config = dict(
    d_shared_expert=0,
    router_score='softmax',
    normalize_top_k=False,
    routed_scale=5.3,
    balance_bias=False,
    n_groups=8,
    norm_eps=1e-05,
    positions='learned',
    qk_norm=True,
    tie_embeddings=True,
    lr_head=0.016,
    decay_fraction=0.79,
    decay_shape='linear',
    final_lr_fraction=0.1,
    doc_mask=True,
)
Below are experts of layer 9 (counted from 0) of a mixture-of-experts language model. Rows are named up (a neuron's input weights, with its number) and show model dimensions 0-255. Each number is 500 + 50 x the weight over its row's rms, rounded and kept within 0 to 999. Numbers have three digits each.
Before each expert's rows: a language model's description of what the expert responds to. This comes from a sample of Wikipedia text that the model never trained on.

# expert 29
It responds to: Determiners and quantifiers
up0:457580594579538489533457461518494541608471477481537511575521573550550444481485477547496536434442495535403510507477474498543445534521490497495470381435559522475391542425495531497463481493472593566476404467483518485503569515452541373530465521490464549623501532416582581523494578571457520525497453560506466560543501520491493406489510660553510486417532489406526351494388481422520485526357464464449566547545519473611486481516572516520447472562464546474492565431589520508471462485561413454438494449518538476432515544527518472492566487565529454422466408464456569529490579491529525570515464472480567474515419516495500487474602501506496478489503495423569477581500529572484503519521516472528527508375514504450473413483536504504462487563403487416523546496488447514501528486533486

# expert 18
It responds to: Word-start syllables of nouns
up0:414501539532512520533453479436406471559569424528469448558528492490512442549464482526535518573478436560497435503490388488526456478495522586499422461529488476462504611464413461501495427508448608571519428420561537414559456471482384540549545476542516507571534527566506490514470457459437469551575509470521562554522531504475480525517516539491482511399487476496466482499470515439493558523543517467495457569457479447464499554475455545606566508570494475523580513474591549540521456595515488520446348509540627512361441534512484454552520400489496474449492459546431578449668549528577566423473576531513515560537462545339532465552449491473443408449561492463479470475503534497480440449517489529488533561545412452480538479508549536462494444521480550495541521518505529566568529429449508

# expert 33
It responds to: Plural endings
up0:580462474576587457593625559478539463484494513459500519554462462561480507458506496502500530406467476531518456499499525609485513451504484488475451500461549508454444479450494630518501605575510473634448539491529468568521606535451459529527481489471495587523528490440470567640540535544473506518575570523508565423454449435490555619466489538503598541414509528460469525446463566473390518559553536560498483407407414467495536488518528506468493543598540475432436513538394453557488580469547583567519522524482515413525506554550459491463364490499400495404528480530375473476538468558473515474501460484490510552519502441523477520461435462564526538533528554486483390421478523469582496520494446404547526495545439489488435485506475391533515464446437445520499504518438455531550475472506508

# expert 46
It responds to: Chinese and Asian romanization
up0:496454477474513549521548556601515513467451482525510422546526473521461502533527485480511482461508567417467434468515514595426606490592511516419509438497468530505408513488499533496441543519526520537451559529501472401477473577497434521526525533389495508627519608575550507428559557453468560548520541535555554495566499522431498493569544472465577542473494513501596569502463413527548442495509468534451511506608521435446550544486470451584492409456467439631486506523457476589499442472553530496460581591512497543490412470536540485449492542425449536465516442457539508444539525534503573493532452507547425531505389468433566483541455505586426451500421478520552466491361496483479552578397446488522389435493470508538458488505433403494471452538481606477552539545394552492474477464570438

# expert 31
It responds to: Plurals and quantifiers
up3:519542486422517540544458589405496578567557454431398575508531520467406464499518467545579579501526475499528589524561502578505580449533516453522461456471526449493538625432568483431539623464451424509560483470528462494484490460507441526376483495552518391564449492528450471521491453515485533520492614491456458515520491478441508478411570492510543573480509556483516464505452500494554589500512530422466418540511469474571520556441509422462456430580429468490448434520487461591535473514474484569488539643502386568429486572485457489573397472472629507481509537551512546526522526476517517550507488486528505455576469466579533558480441487559564543619464502539574466524476523396526501510503490456554487514415479456528510515521504525459510439410427404493432453447484525543466558513447423

# expert 25
It responds to: Media and game terms
up1:483463464486579513529563521555482544479531464531482476549531430488471473538489452519480541533426483464527579484416587547503564465480509522482545463533427521553439457471460477520517536426484455492505517479573555510472542559482472402474501487436484522480524532440449478511486532464549591404504508623472375443483440575544536598583430540564585544592579465408499558553545467596557498386508499524449512495494561417426456510444493452421501358549431551577486465529476497534502601455577474471505488449509449561468436483449404498462523378513475532442540507631501590523571503598563474510587549514464412492523488457427532468477487499552486476479472450545445517527473547594446558454512488438593516583482403561496458479505496502548509418447526463495561507500486497497475532512604424

# expert 48
It responds to: Military verb stems
up3:444490548461471536543484582484499588522495553505410465561538496480541521488497528549535458443587517523584500509479506515480474467483487431450599580454555504527495528531517496483540663586501576467505454437529535544485474535468484443527456560483481521520473498471431504527534520443509611491553495521529440399527490520442444495536622484472529551527593521407497522479565504450475372507564496468551478528541460483539520500443462517500544449532482659483540442536470448572485459570442480486438532458492575407559454588572438517413557425517497471429436442528420440466531382489425457459590430525471535572499408502538588503455477526589465590495400485573486469498507502534548495456502442568518558454473452477509488485478448558568562406512405403542565475534502421414508491477535544

# expert 35
It responds to: Series and event titles
up1:511417566414378456419486510463530557416570512536616481392498563505495450561456466546439586569524602428518532594493460477477510527546484553488501496579524498553527472551449456544541483513544487451577403479597539455627565534414549519437425550493457511551541448544546558485486535520538514504504491465439514475511431444511537568427526511525607536500479518474551496507500472496465559475571472546485433513494432486454415484486493355493474530556591592434475458408486473550554515542553513509519472434551485512516478456506455502503440486472431460452598516483584504607459520498532460464390504478487490459506484559531498510566604441492492490409481447577479525450443514437476480466567420573511548475519541525480408507566477447447468403565597544536554508463475457565453531575493544

# expert 30
It responds to: Plural suffixes, population nouns
up0:502471559541532509477557462476513393526543531531552487498587494633589541456491543412538544469527460575476510456501492447522498567484505457566589544535483544537537484552488453526478456473475523539560438480440497501528544557568401515433510480510521527615546518462524508462500437447408597495411522467479461534457486545426570472567592507550477497471532481478522407504523459569487506534462473482393457474544516454593574506558446547637498551630400518472456484518491527436515438528486610604373477473419573588444457466491480445530481526490587422452511493526507470463581479443595529579577530510413451446535436487468427539508522527430591384442453495531397501538572528503424447524546443482553483529497475507426521541453484493459483467465514425471479429495507489483486489542498531

# expert 38
It responds to: East Asian names
up1:512471451496487454452499456555470443488492504482440513389564499534429567422463496501575500463501572403461523547499509466539371611567453488485453555492501491493572561577532527539471507504455515532476627477594523501481529496421512535440535509567451515544640513429515459535534508406481512497583522597502553381480568587512438519525458573492497503515504446571493509558518451508506463526447538488458548441492438514563518508503493548512533403571451518420463518505487415544578335484540440541416488505495496448444585451463448451514514527413454610499601416526526539448463526543516592528489479517456503530425436533473495524534541472474464468546452475499436428607491412539494484481409525477518488459532631537512549512535460421558491500469568479551451467563507401566488492554458528

# expert 24
It responds to: Film and media words
up1:505432570618539511549415447519447435476458485561395539503543534451530432393493556528529507442562470506574514552583545458558459400575594502456586531447443584498591549520524507472515439501470517492519508533525450469449503553515567439452472494554466470453527443480536492473334525504588510560547417508597440519491527586469402493463462530523553512495491577440509579440422452480514505475517496468523568609448476484540549535476452485513518523438489489597493414440496553512474406481500411511466452511431602560483436502459444449535591477572608501471469455551554590550473454485450467475437579454471503481504528538433470498557462472515499555493456592420493460450429481497525551504548476516538504456535561406473421500553476616479473574485541523524453516494458523492448578482468567

# expert 62
It responds to: Infobox field punctuation
up3:588479483527424571485514450524512530481566439568500466496475525570553507464559513496541471549502441476520443463558555594575461485421537437577518483494517510534548535499462441512548570479553492382523525498411422430472594519605474510582491549505537535513538530397456512438455506472561507505613522483485534557490521494517448424399580514596445525521466563464515525415458436478462444452515574484454548550500429482495457573541495426538461469494519460449416488582520538510478564411557438444501470557564515359497485553525485373565533514430467484556364510454457477483410551447584546541452533499518469418495519506496425531497583545536484418505500556430518544422457432602495527444457529621462445579525444526508527472492516478554490555435466410459537479523513508493503586521560508